python train.py --n_layer=10 --d_model=224 --n_experts=128 --experts_per_token=6 --d_expert=32 --d_shared_expert=192 --activation="swiglu" --moe_layers=[0, 1, 2, 3, 4, 5, 6, 7, 8, 9] --router_score="softmax" --normalize_top_k=false --routed_scale=4.62 --balance_loss=0.00016 --balance_bias=true --router_noise=0.05 --router_cosine_scale=14.0 --n_groups=8 --groups_per_token=3 --init_std_router=0.0231 --lr_router=0.000974 --vocab_size=8192 --norm="rmsnorm" --norm_eps=1e-06 --tie_embeddings=true --optimizer="adamw" --lr=0.00118 --beta1=0.9 --beta2=0.99 --grad_clip=1.0 --batch_tokens=[32768, 65536, 131072, 262144] --seq_len=2048 --train_tokens=449200000 --steps=4384 --dataset="wikipedia_en"
Below are experts of layer 3 (counted from 0) of a mixture-of-experts language model. Rows are named gate (a neuron's input weights, with its number), up (a neuron's input weights, with its number) and show model dimensions 56-111. Each number is 128 + 24 x the weight over its row's rms, rounded and kept within 0 to 255. Numbers have three digits each.
Before each expert's rows: a language model's description of what the expert responds to. This comes from a sample of Wikipedia text that the model never trained on.

# expert 40
What it handles: Taxonomic Latin names. Latinate suffixes and terms in species and genus entries, such as -lis, -ium, -aria, et al., Genus, Binomial name.
gate1:114138116087088138150146174119138146148139146118158127123110109137126109161146118141082167129107133181147105153137149101159152159108126151138141155149143116124130085121
up1:137142112112119107146136126154118165104140125129155073102165131177173125145142147144160147114153093122149146151141162125124142146107120121113138154122094092184127107150
gate2:122094127140102105126112124119118127137118133112133156149140145135163122139140171127128140156062146114079112100098110157095106173127140106105137166155175161174145139145
up2:177096118131116110114092172132118111105159146121089115125114143120142137178113125144153130128113113126111084102105140114134108166183156082090134116102122141163184151103
gate3:119152148121148117145128106099101118138117117144107121138095127105109143146103156143144142100107139141135103124085149080134115140133143110141089129134137120106126139183
up3:133120107158121076089116138127175102131139160137140127112133138123155122146139147144142126148148111111145150113165131137089113106144126127088118137152106103095138136123
gate4:073160182135141139097130148128131126136100102141137138098118189116151139110111165135160115154106125130108125087097107101113091145118113138137144120110139154144134133137
up4:132139146147128121141092150131107098163115108113083139119150133157103127108103139127114166122101109134113134082100139094134148142156141137169133099117120112146136118097
gate5:119082123117164103116159159091138118117169139098129126113150128114150114144141172152095104128116158143088121138148078142089132155140124133140135143157119168089139076121
up5:130125116161172098106145120155140137123170123106121118122126140112122134111137115110151114119139122139112122115128120132141138118103121103119095133115134135118121135135
gate6:116123134133137185128128112149150184086146112141153118127137165123120132105151086121126113097123129144157130114159115125124115132116115151121155096136167141134146112094
up6:113131120148111102147141123121083132176096101162171095127100121145124141141142142132101122139108114141112087128098174130077111104077166095158095083133133139162135138157
gate7:119111096088114070148105128150136103105094141129128133147094160133150131168137137143119147118115155120144081173135147129171142093120147115108130160147112149138152137133
up7:133150137121153095150108129126098129136154174122110131080124170148130134147127085125107183180132105106096097146132117151115114127151115116101133125153137119132154140115
gate8:110146123087111146125130137150127098135131141135122135106064149137180146134090107120119221106102129152110118114094138102115139125114121155120135160148073155113132089170
up8:170108174119118141172113132182139126136121134131097147145136133125150093187142130157177075114109098095136116139171133154160126156149138152142086151104141070105089146065

# expert 3
What it handles: Table-row breaks, proper names. Line breaks between rows of venue or result tables, plus name and place tokens like Center, Jones, St. Louis, Mc.
gate0:177082148130130149136128141104141197141129144072176120118097144112111105128088104120148080136107119122079122089155098093097134108160148132090123117101128116145178145090
up0:071135093125130130088143137148149101101125094157098166114122135117136142171143172118152155118147150138131163136095161138130130146156115164146125140085133166095091111129
gate1:128121135082117111165117122076132124119135184158103116087112085139113151091113125146121112144138150148147088102151170115141124101129067142162116097132125111110158118135
up1:157127087123121127165104116086108103124097153102101089136117155179167138109104115121136161117148132143126154155135125154141097114078170160087146146103140117122153170134
gate2:132119148128153133134103149090120119134130124156123167139116106125145140082130142144123162098113141172127082165135118131143104127098082126133161107154139099163104148162
up2:132152186141129147124095148121115158139140112139121122109097147139159111123127098132105133148150112153158106155116143131072147139138154157130094116148160076161122155138
gate3:143135122115123131139102147110155163123124116134115116130117122135122170125127147107104116137123131172125101076154117121104116146143143166153098154082176144152145141123
up3:129106120064128155144135117120126104104117117123133085129154151170132145115108138177103117149168116068094140126183074115128143141079104139101136148132182143162145144114
gate4:122132113140119100141134115119138153134151138143117119098100124124138107150139150141129120141092114102115092151085124155128109114137135119118125126156135106114123081110
up4:134134135178124097121130085099137194131155138121128131119119137104134128148153173155130077099139121116135138105113135182156163130144163127139116126173139097158145098166
gate5:116156100116159115100090112111153191140107132183139111181139106091125124129122120125132092130125134158145115170141155116087137136116141124145143061076142114137128174125
up5:151169118130118100107122093106146172124115136136148134171137076084090123121158120097125090163094158156145094186175141126150169089112099091141127049120125118134126112154
gate6:171109193147144104127144105145149121136166161175080145112108113141144120116133103144095121140114118137132107111137114119122149152126064119105133147153096149091127118105
up6:173123103115147113122164131118130131113125137059125119154132094159124130141162155171127095137128125082117165135129107099146125146160081126119139101128112138121112123121
gate7:116145104076132143173131146123176141083109147132120125115140087161124143120105145137102185133107124088088090103164096169124091098124115132105111138134141119135105155132
up7:108169097059120121117132156065127117105128142124135124115196107182131107113151115118099112128140151137118153114135173125087107148095131108134123141125134123127105148142

# expert 38
What it handles: Name and place syllables. Middle syllables of surnames and place names after prefixes like Ke, Le, St, e.g. Ke-arn-y, Kl-ond-yke; also given names Thomas, Peter.
gate0:127134116143149138153116129130154110132132133145077173106098090110106130115147094132150147122165138124148123158156135088096149110101132123110134146136139077150110113174
up0:135121119138114147108091118109163119117159120141146159103112151138129114115126139132137124119146119115136140093134129143168142117143131172174099185133134078123075105113
gate1:130120163174085126134100147090130175114135142098132148138133158138154160117118117144158116125131154149143135140166123117119161137116119167112118167115133133125118107136
up1:150121138178111137151144119128129103157150148125138079148130106109135069148123182130104162174129109104133147105121092150152142130090140183137160123117168120103105147097
gate2:130139123161167092143128094145182162116158148140100174098147100103110105147110093160134100137095132133133146132073129122119116151174173175145128125095120147118157083168
up2:113147126135153161084134140142105097112100086139129132186154120113135160114160136110132138106140163108150110104153158092129107090111098116111186116124125100162098115098
gate3:135159145109148113127150128130121093134133107119111102112069118118123115116167124155124144086093131113073139097142161178138136133118135133141112086149111158108171154135
up3:122115158122113100149155140152135099137130093183118109133126150156099116138113133089146140175083123127162125122172107098124100115109144169141100172126144114105141136103
gate4:091088191101131110113095107087167147086150154127122145140104148116172138095078104092126116124118165123109100121117142112139123131182109121173138091129125132103121120110
up4:145147109115108130131165122155114110118099124101126100119116136165124121149123085152142121125159111141130142156170117119144139109153149162127133154129128102119118156138
gate5:107132155162166127128148117114121174178131138163118154138114143132148114157131110150117081140139107142186166135101151124153120127148147147130163104132131133109132125150
up5:134094135125132149122104163107128142128107086117153148127113146131129150114117128079137165135119139124097149103148150105067107123132064140147127153116132111111076095158
gate6:131144109099148122113153144135145147138131109142111122096149121145106102094107133130131106137141145103098130117137136110094135110124115145091170142160124074118098110096
up6:102113119138137165157135123109074112104142122118171153112139142108150110123109143140126161174124114111105167098134133113109148134149142119147128135119132193103118122133
gate7:149141115085141139126112137154149125145106161133160107128128155100142136152121123142113162172163120160125146095166081166165160112141107116132116078163109203141140118162
up7:108117136179134174103121099113107124127143117105107156139073117103081141081101146134101101140099150125108140137089094129115125124118119145152134144127122079136134136158

# expert 63
What it handles: Word-final suffix pieces. Endings after a word stem, especially -ing and -cast in Broadcast, plus -ock, -ed, -ated in media and general text.
gate0:117092137114141124101096107170145145145127167125130149116152156092134115158139121127122152118142161120118152093120113126096133139087165121131129099166098182160126139151
up0:125103107090095119120150114172134147142156121090161149113147133111127118111089101122130150150154159081119182172143141123143093115142132125092120115123151101128117137143
gate1:100095167099088176106100120154101151128129134095138104154138134126113145130100122129113074102144114140146111116139147135118093149146160151105074125092142136168124123108
up1:104148100109124089143151143147146132107152138121147126131129117128145127086178128124131158132100144170105125123107134108130124117136120114153145138179108125139109109167
gate2:127124124144132157128104089136148165126151140115118146134139108121128160137158118135148138146135136100117158138146131107112093176160119166168075103127136116129163126141
up2:147146093143155113120156108136152105137098118118144121170135135117133134135117160134152116138146139154126113112152125152113145097155087137104136125130141152112070168121
gate3:149107137133121149142114179116114160103104114140124107122097148118105162155149125140166150089081122162120096135148133116097173121144161163145123110132153133090103140127
up3:157100107147127142139150127103151098156109107131137105155077100115144153144111145151106149109080119161130091089129117116145131096140157149129141142172099119111122132072
gate4:155099131151134157101135123113144127125117157175106132083140159109118129145090104139107106158148119122098123098126157134141110122097121126102097124132086161189183129084
up4:119155126158122152155126137114086121136136102141160117114144124141183120136106132151155156122125131138150090144103170087105117150143132116143082132157111126138097131159
gate5:120138146142082166101140085106128114126137134154105089135081125138089155131132102132162082146096134108149087133114114094131114131094130178128126128137136126131159130131
up5:128154147147122114125101106177085106120111106163086159105126137116154121208118114119143112157166103116109168101123153122117097124158101114134141152102105116115088127129
gate6:156074138124088100146124154168113099126074116102113116101099103140099098149184138129155091144120108146144131101116101166129128089112074164129159118108067107127128124133
up6:123085115126103152113139139139152131166112143124104106093172138130128120147151113140111140105177137162150135127186164136145159139127126114130100120135130149147162095133
gate7:099130122138155110152109125133186115168144151107130087112145116147111121138126166159163134171110128166154106104124108148114185143107092102122133103156124125123115115176
up7:106153133154141125161087134169121098177149148116111107083136135124095109161168149134158115146172149122148120126101099102106117156136108114125116109161119097125098141146

# expert 18
What it handles: Capitalized name pieces. Single capital letters and short pieces starting proper names, author names in taxonomy lists and infobox fields, such as P-aint, Pack-ard, O-PS.
gate0:139109138099111129127123146138147084152140091112168157154094120153108136170155091158122136150116123131155119086107119104110122131171102131104149145154112083122125130101
up0:141123104153154187133064101091136118150157077098161131123134136143120154131094108119149119127118123093193142072187115121073107144141121113148166089128099152160118131102
gate1:126148156167162133121138132140121126135111152097162134141153131126120071106131108119103104145138128167099096101123092165143099108141113152127103102164105124113151168119
up1:108145119125133161134118133143106120135087114124126129121116161119090115127126149164090093171142099103110138115133136138177118153124124148117114115174100105101163132102
gate2:133117143069101123134093146080105105131088153114112117140112191145104124088115106075133114127105101162117070158133140155102133160097121105114162142153146082125150177111
up2:118104145127133138122089141133097100067151087141141114128121086094132142141107121104125140129071124141125089149119148113125139115107153113106123085096140116095131114132
gate3:139124144074149118107166089107165109129096147139126152139147076151119124114080108113106138161164163087096154146150112145169118107098097126102154090100119123110137150085
up3:104140116130148136126144098159155121153138138117118142124111128132124095129103134151149101124121151097143153122110143132152133109106166177122085090142155136114089139118
gate4:096134098117114118108147112083133119130120124194144110111092090121149136146112132148138071116099108110135138102129117096181145113117135153129122148136094103139108123151
up4:115121123102106097117118149123160133144155173156120146159098134129137126147127105165157112160130100117167137093114140156135136116116112159164107126088137143126048148094
gate5:140142108120121113132164135152090142089098081131113172131087119117100146122097118121075145157137101122097098105155164132141095124125141107119130167103098081130089141110
up5:085149160105103155126100126101114132138128138138147100142140200138144110176128087111160104125103144151157102088131155146141121153152150096171139120127130136158113116130
gate6:129144176139126141108110149141118135139138154107115152157155140143130104107073117148115091101138148132147151128128128121141157158094134154126170088150102113145112116130
up6:127130113080081132153118104134173148108140104132144132089110153119125145165176144152110135105111120133122126114163149144108142124149138126096118164157137164150102106101
gate7:121170156123102083152093151125140098104121107135112126139140133133124124102148135162150135096110138143155144144133115135097158137110140140120153109143133118147086175081
up7:092154131145157091124087133107149109137142107136101147146136123128154099113128145148146128137148127142138119101168113170069140134129078132124128128143106135146152150122

# expert 9
What it handles: Mid-name word pieces. Middle or final pieces of personal and place names after a first fragment, such as McC-oy, Col-in, Alepp-o, Faircl-ough.
gate0:101148122136123109150088124136150110150153132111159144130148114161116105134131136145124157144133116155155150074139117135148092144131143083124167117177136066130108159093
up0:089156084124162143133098119074163116172106122105159144153135087170105157121155185138151093119128126140139121137143121136145116127141111127156125163137118127103119137136
gate1:147112165123158119145158134096138160134117157135134104152129135106102151137126131108168122122118124143120152129127095118170111114138103121109160140127157107105156162124
up1:145130112174136147162106125122138138147133131104116152144144090159120104102168098143144164101137115116085117177129141123172150082086183142101132113143118094144139159116
gate2:142124117118110152152116109133157116099147131156108131117094144102112105144155108141125127154150165142169145144093149116150116165156128124107084109121104151132105135146
up2:118122141172134146129106119110113084154132116142126113126120143168116144172141093116158107117096126145135104106125088121138073078108157112163115121139133161139115126157
gate3:167146140151124096169151136133082094159177133121163083101141131154146130120132131119121117154143117154144105118160124122173112131155138117141155148104134131134151109118
up3:103161130130132119096085139106134156143148099102140151132149176119175137118126113105136142113091120135087135161138126153119142132139147116101153153133137086128179087133
gate4:131104136125102207128152113125154127084155117137122079110105133109113157085144150163085169109102149096112109143130132087165088093124135109156118117133122130128118143087
up4:106087126118162151090096110098142144153152123147148154097143115132137115139092141130122132119177135115110142146100121145139131180154081144149130156130141099110109119133
gate5:099137112110138103103090188099189163100118120111127123136125119131133093081117158085136091096119133096167138124145118121133160125136100145132135111143118142170159123131
up5:155159108137171129128144105174127122123161140144115118093113147111145093119100100139142129101152137154147158107109130140125115125158167096107144092131144154104115131125
gate6:123177120135085154141114133115102157106145152130151159073129126113088100138132114137120120083104149117090123086139109150175102127093134157110108161135114162148107145100
up6:133087135098117148141100116102149118137107107083126112139172087096128158116141141114161122147077132127136142160119089129145138130108172148149169133117101114171065143098
gate7:097104151133146141144169091112166190130118116127105163125088113091151141146152105094130110185110177135139167130142098144100090133124128122108166123107116113136114082104
up7:124071092138154119096132084137144127120138131147129150105106118092107109128131125149159114131142084104160134111124173133127118134159128106095134137098143155155150102156

# expert 51
What it handles: Plot narrative words. Words in story plot summaries about characters, such as father, secret, find, sees, and commas and and joining actions.
gate0:093118170144134124119129120139145107147095130137135120096137136134159121135110097138150141115119148109127132140103160130093093163101120135136167094092156176116151066130
up0:077136140142129092143115090161112102150135117104132108128149138099175093152105155075127174102151120157111112163128165140127103141086155144119179116095181146125160099105
gate1:148130120089113128166117174174116153120126172101118076174152138169106120143112118100104151161130086101166123155137145137131162109106169127077146143123182082114125147118
up1:139140102158170114083119112118131126145127120099120174124186154118125105132116129106172124110154138123146153118157125148113137139116156127121114132079133168192096089185
gate2:159150130093103119133105114143118102116129151157127092149119096131153145130136119071123186095135104100144128148117118139152149110094153117117112112173123085124106097124
up2:136156108128107158116129133114158164091097165124179130141116103131120138106142133125106163109099141104186120150073129123133129149114136129140113122115117153103131148083
gate3:182164086170104155104151101139102126132120127142152090141107102128113144151099133087113160171087110112170149110140135141170146101127113137116120136112086096095108172144
up3:142130164173128150139126115118085116164106119156120147133140152153141152093094121140104151105109157145117104113143094137130112141117121109123133126140138090098162192087
gate4:137153105141118129156125157158145173120118121133136132118149148136133115160101102133133146159133109068128130118146182093108110112109147241122113123121148154108095121118
up4:120097115138168137132107124117134137148116100134115127099099146167131148126146134168121134168118159134142100131101071145107140146148110093137108121121105134117153124126
gate5:109126112129107108153084100128100128153138124120075122143120113121144103128113128161148177160144106111113157114127191121165148135120126117115151106129100122156086133109
up5:098125117127095092143128119114122124141140113140130111090136164116155072121116148150072160142151101140073158109101153129132172095118108108105126138148095100120136127084
gate6:132141165104146108103126101119116115123138120157117107125105136121131137109119155121142175160105110097113176121147139115119147114132112085145127110143140106138125095114
up6:158141148110140088135153116079100131102131113112119137121131145125117098120125159138143125128072121124088129098107119161125120094103146069165130141166137092159129154131
gate7:114164101143136150121109182144131113122109177143120111140156141159082117162112147149112094113145124102138117124153152157141127101143091138094136124150125158155135164174
up7:121166088094115091141123088149103103141133118122131114106177146167157068127121107102107100132144124081087104129141145167137126102131128123122145152091107118168141145147

# expert 2
What it handles: Mid-word name fragments. Word-piece continuations inside proper names and demonyms, such as Sw-iss, See-ker, Be-itar, Liber-tar-ian, Palerm-o.
gate0:109153175153124156094102125119146104109122127112128169113128168133155129121118121102154110111135116102152133106116133174139128153136100128130163140128131127138093085131
up0:141115142106109135114126148086124097112112122175133111137134101138108117119108116086167123158072120138106087117117103141151088111125147098155130131102066111140099125090
gate1:154084168125125106116085112141155150142143101162098115160145157109133116109157106126139109131136151137133100130152133104154155118137132108109140150129117126097126122125
up1:114137185133115085135116188161093130114123141132109142087149106140168114114100125135117169121109143116063104137106137141115111138129122177139137103130127094105116133081
gate2:120138136113147153116148088136152138129150156120178151172157074108127105140094076165131107150116132107128155112165137134091109101150145119180126102104142173101161127126
up2:145111142181141114159186145088183110122117144148190151101124083132121138115134190098119148133128086160086155119135151115161170132130128134164157123112139140095143129122
gate3:094141141092124140143151138190131133168150150121139149151148167142083083100164137150169159091111105109139119130117102116127132114094121173096161110135132081159166164127
up3:107131104130109134143138152132155091140108118138170123129103109128116110114148124119148151094115106117083155140108117108114091133110160132163088135123129108132161152138
gate4:120112113115134108131137140158121139172076123098121125139151165097138125093125130174152096146132186118147118175144114133136103120096158184119124147147095100155121155112
up4:125124124128120105153170156154153134141116134157132108112165110152110121125163121113098139137106138146132134149169105177126132121111142137113129164129121116145142134085
gate5:102141121170113171104112107122127160162122112100127121130094120133099122137137105142158162141123138141173112139158131120138137129146149156123083108102095141176149153174
up5:146147126120115139126181133132108102112148109129128095143160159152146133193164110131136135165115115100151111144135148138130099142182095165124158107107111086111139113106
gate6:124140118070134153114106130144105158147089121127165134124146135107127126155101124102126114103092145152101154128153081143149128165111131124128164146100142107143109150129
up6:094091129112133126143131118096144097100130137107128138087102070098150151118145140149100140139164132115120108141130169131145129100123083123098136140096106141101099085159
gate7:101116188123096112113096161108122118106110111134147152097116154124135097190125094074144131141110119059107132134143154128136119130129122152126140147105139157130140089113
up7:105141157114124111136105168152108121112154105151163083145141132150171109137105138126129118152147100111108129123142147153133109112130127152098119136152140158152119111117

# expert 48
What it handles: Institutional and event nouns. Nouns after articles or numbers in prose about institutions, aviation and health, such as patients, students, mission, crash, campus.
gate0:128124118127122114141133137165122121135119086141144168120101134121125111123129162120120134142173107153143126139096143143105186129090116077126144170131168160140164136120
up0:121171123111121124114125103142142123120151103151135143138099091138107157147163119123104124151101129123120171142155171133143100132162125116155093102115145097118120177137
gate1:124165125120104105108131108126130124105155126082147134121110135128120135127126161138121119143109098146154136163100175124170097119176143092170104105149106137136165153091
up1:089132154136119144113152129160120163130122090168167131188129117090142125154115150158104111128068165107176165140149118150106123102137100148158156116112130152100120137126
gate2:095120181083119109118124120132134120133142133085118143073155103164130080110113125134138101152108139117098140142139160103134148137121109126159144145110144141070094117076
up2:112134145130112121113115111182157108153156099155169115104102119144135155127121157158128145169142148147120128109147141151128145100127130116149146085089127149114134121103
gate3:134118142100160109128113138150100122119139164096129138120093070176151130116130129132148110118103122116120144121160097124155121119116114182126127131146211143081124122092
up3:153133139122117142132157143139126101114117145111151139141126059167132104107167116149160115128099112122112116130158122118167118095143124152136138161108162145098106085076
gate4:102142130134155083161113184146119157112140127100116127073142110163102106108123107130170080137135154173130149150162153156142138123154157169157142088126181153133116115134
up4:126108097100120106151133098107131095174112116083124167145091118103119105125149115096088120133116128194134124179124124098122113117126093127137123080119128129147118130129
gate5:121098127113137129143136120152129137134119133179158104161151150135138116157105125158136118143141153063096158134130098090113109102133147148137150097139152142119121110113
up5:126116097117167157092139118131131143088143098151151154114147130070132149136146130125108152138133133148111089138172133112092151063106148139120136179108107138102150102179
gate6:122141145134144116129102137091133166128116109144149120121155127177099133132127127072124131186133163090146180103153141093094133113144128123135161093130134102142098142132
up6:112121123143137141124114115101119104095101090130113134111146117147148154150116138099111154115175088111178152150150122055159085165143099112112129107126112131125104156152
gate7:113084127154140118151096091124149095126082163162107093124120118154122124131121104120163121133168123124126134086135172105131078142138135102140152092117095099167127087093
up7:138102148165110107129097122134136126158172137132083102150128130142115119133159138082116129125143137170107157158133111112157104122146116110136132128096102133128115079121

# expert 30
What it handles: Mid-word pieces and digits. Middle pieces of words like achi-eves, anti, avi, and digits after decimal points in coordinates and statistics tables.
gate0:156140160109132105127143098138112153126142136118113107127114132144111137117121181149115123117128145121171083147125122090118093143163131188154103146103104132136151095136
up0:090129105104078160130110110127140153074114158142120155127140127127154135107119133142088109162107136156129186106123115153108142167114143113162125140130129153148157113165
gate1:114119092129163107140102151118152143152090117125170089083104135150122132152130135149147135150128189171124114121142125129121141135130147102141137171107127140118160124100
up1:119144115089146105130063144130108121127156149114147131105123148095112103118132112125149157111163137148109151152145137132130152122125120111104131106173126140120130185079
gate2:106110099128137124129127154125144152118139141094161116098087127136132134159121158139121171102143118126137118137176160156119120144148147112128137136172108083079078176122
up2:100142118134137094095099191125119122124124105133108107126148134117161115160153116138101144108095131109133170139165140150120145149091149112146142125121164114127138136158
gate3:103139157169169116118108080151138126134139101171108128143147141157152153150109109121181105151128147083159130144145124127145158126142102138125133129122179143096114159098
up3:160118129138161129123120075110172099103144151106097158094103130154123114123143076152145119143139131088151079151118110153155174129101132115119128131140136153111073108131
gate4:087114116097147113140164099145164124157113172146136118169154094134118130145121167155143154157140135122187151110128127167105124131127129152129155157146125112147174145136
up4:117127147170125140088144165126125163080113119152109098082074112135148111092155115126156112116121106161109101133134118139103139127166117130123135104115120116076134124116
gate5:137122141137114155112113159135176115075120114141130135141116133121141142135155166179104138163135147146104130141118147124150122133135097115130110163140138099095155126136
up5:123151098087113110124155081143045130170140111116084112141136143117135143089105121090137085128111130144127070109147112141139120116096145165145134091122113135114081159157
gate6:104163135090145149101091136118158138107137132112150129156115138123127140121138120089125123119118126111106111155108124103142163160118121107098123123172094182077083117128
up6:112115135110139123161123087120139123127140100156133098109129092151157129149126123155137178122161135166100090143124127119158146149091108091112167141149146131180129157115
gate7:168099124109141105104159160138103122147084128114093102140144114109138161177142165117108112165088135138133121105115139103138096115123157122114126156127132129129104159136
up7:087158135130112150112129111105120176125115119134116115132141108113152134120100115129123153146112124161110178113137143148103107130106086137159133088130085140117123107135

# expert 39
What it handles: Biology and chemistry lists. Separators and fragments in taxonomy, protein, gene and chemical-name listings, such as Pfam clan:, red-uctase, semicolons in term lists.
gate1:128095128173154130104102119111127138166134179154123129105095117164097113149154099132137102160122169146126133094168096156090160143127147099144108151120131107112161101131
up1:139073159099099156157149096134158121122132141155080101118127147138117136150160116126132151154097138116101139136152162094137083130133100136084142130161118059166158144151
gate2:172135152162131118147146146139108111141156132116143118096111123176166153143107156179117151159119124089122164150156158123130099129149106147097137149107141157126141093164
up2:142113100101118152092159163179127144096126120097182123157155118120108152136128109088142128172118150114147126136095117134144124078106147116120123136086153138131115127140
gate3:104113093156111138132149118175117150086135101158145128110131103135147081106154149121119146102161088132142159139098134126125157138170119120123124132107148173148150106162
up3:115113142080115131122109108103111139144160140124117143154140160106141152101150075135127098104118098114076094134065118131133087150127105134116066108123134125154133130184
gate4:140143177073128114119163086124135166130117152099114161139114122132119131140159135121132098122113119142108138166156125145102104105111122139151122141127165112154096100126
up4:096098080169140125111129133148106115112126155103122164118099144156136121131122149102111126146165136143153101060127119118160124132171156143110112134124113087114157142134
gate5:097139127095133146171099154108136135110131130120146157139148144153110150095139144118138101120127141124140121139158117140173107148129104111111139113119133143136175137064
up5:129092102154116124116137116128140160154156145152161093128116136147132160112158153099131151130153127097152120093132141156125150112156108098182127125106150175104121120148
gate6:156178119104147128126138099134107136128121151090091089117151119099111127129143083131146133121118113119122119172116118157147151156108133164084179146160158157105106101145
up6:134127118131135085123130171141136173109137134137109152110090161103134146129112095145126154142155103132117137151128137127156121096147144157118129097146125110140154155091
gate7:157117128126133079152109127113121114127134141121087077119115116142125101092095110160104111177075163154148057120108124120184125156122129137096141138150158115148109139083
up7:112139104155135148136115149156152103164100197159093137153083103116150101141095101108128158140168103096141120164113165110109105140156091089150126114134096117121121139169
gate8:123131158160176133124157105155109111159144089125171088163117185089183104102135139143138141122128106104163106092120124149145132155171104110122142157141098134068139138127
up8:139095131103102129149153154133149136126115152105128160153140119121115165118099115103120102132132138109087169145153142150102116102073163162140112126082161110114096120126

# expert 34
What it handles: Technical object nouns. Nouns for built objects, machines and systems in technical descriptions, such as tower, engine, unit, building, guitar, computer, design.
gate0:131176163141136147102146154119126152124156131115166142113090138179140128096138183127125100125145128187139126144150082128132151117128090095129155141134150124138153116101
up0:086167131101157139182140126139145132145099110113144114128112150119128137090124140140097108146123130171145148104177124143113154132153118202115124116133132120150148115108
gate1:134087173065137159107144088095119183138112079144142123101104178148116144154112085129125137116122142117116168137114134132144098119127131115125095167101153135116135098106
up1:142124123069100151122153125109105139158118134106088087100135135111086140125092106175065126122146137120122161169138164136141158098086154100107109160117174137115139123127
gate2:113142177103143127111135130134130091108127098147147110141174147088180113146115132141150134150095152094108145141091144117093075087152102153127110102185080107119147157111
up2:118071173123123124146113090126124123089133116150149146114151137105129121108153118125129164170151159158109096137117134102125098141121154082122161139065176176105122099156
gate3:109098126087077137129119141111101112049128124112121112119103135120135113112139130119120147089107090120098158108111105119165140176124120133133134128129123111145101140083
up3:128127149081094137139116120113138154088118153132137166101105172118116099084126137120155165149075081134130113145106138140164096119150169084096093153160125104126118154170
gate4:141116113127138099139153143148133141094133114135156135123089171128157153134097106144129178110106134122148126132159112118111120077167124157161116142132142114087127120142
up4:142137116132119127145128143171128123142109129142132114105112173131123119120112105097113179101127128108116098141146151095148162113107117131142157103077171129107117111128
gate5:149117138180136138143129101112151136104098161082119124164161116161060101125156136133154121121101151120091101119142117123128150114094147122129122108138107125141122123150
up5:138123117108114153132119132139145136099177107126124116108134114120191139103152152119140131124129099073151179145150132123151127177154130116126143123154149105091107135086
gate6:131148144128153149160144103120133108128159109132115190158155140111111103123108155116162097160142101104120142129160154152162111134120130193116138152123112137162119153107
up6:142089125107120106100177124134153144120069137157145122161140132141143147135142142145128159132078146108140125125071139107100099103120096110136137114105113125129116109172
gate7:130117093135171133127152133116139099165134164085098128111064145152163124122123123128136117151158110065133168128140104161132119182178126151120091128154131117137106119106
up7:111094108173128124141091110095127101123171133128122142146160143103123161117152174101144180117101111139105098106145106086116119112137121096141109105128124151117110106154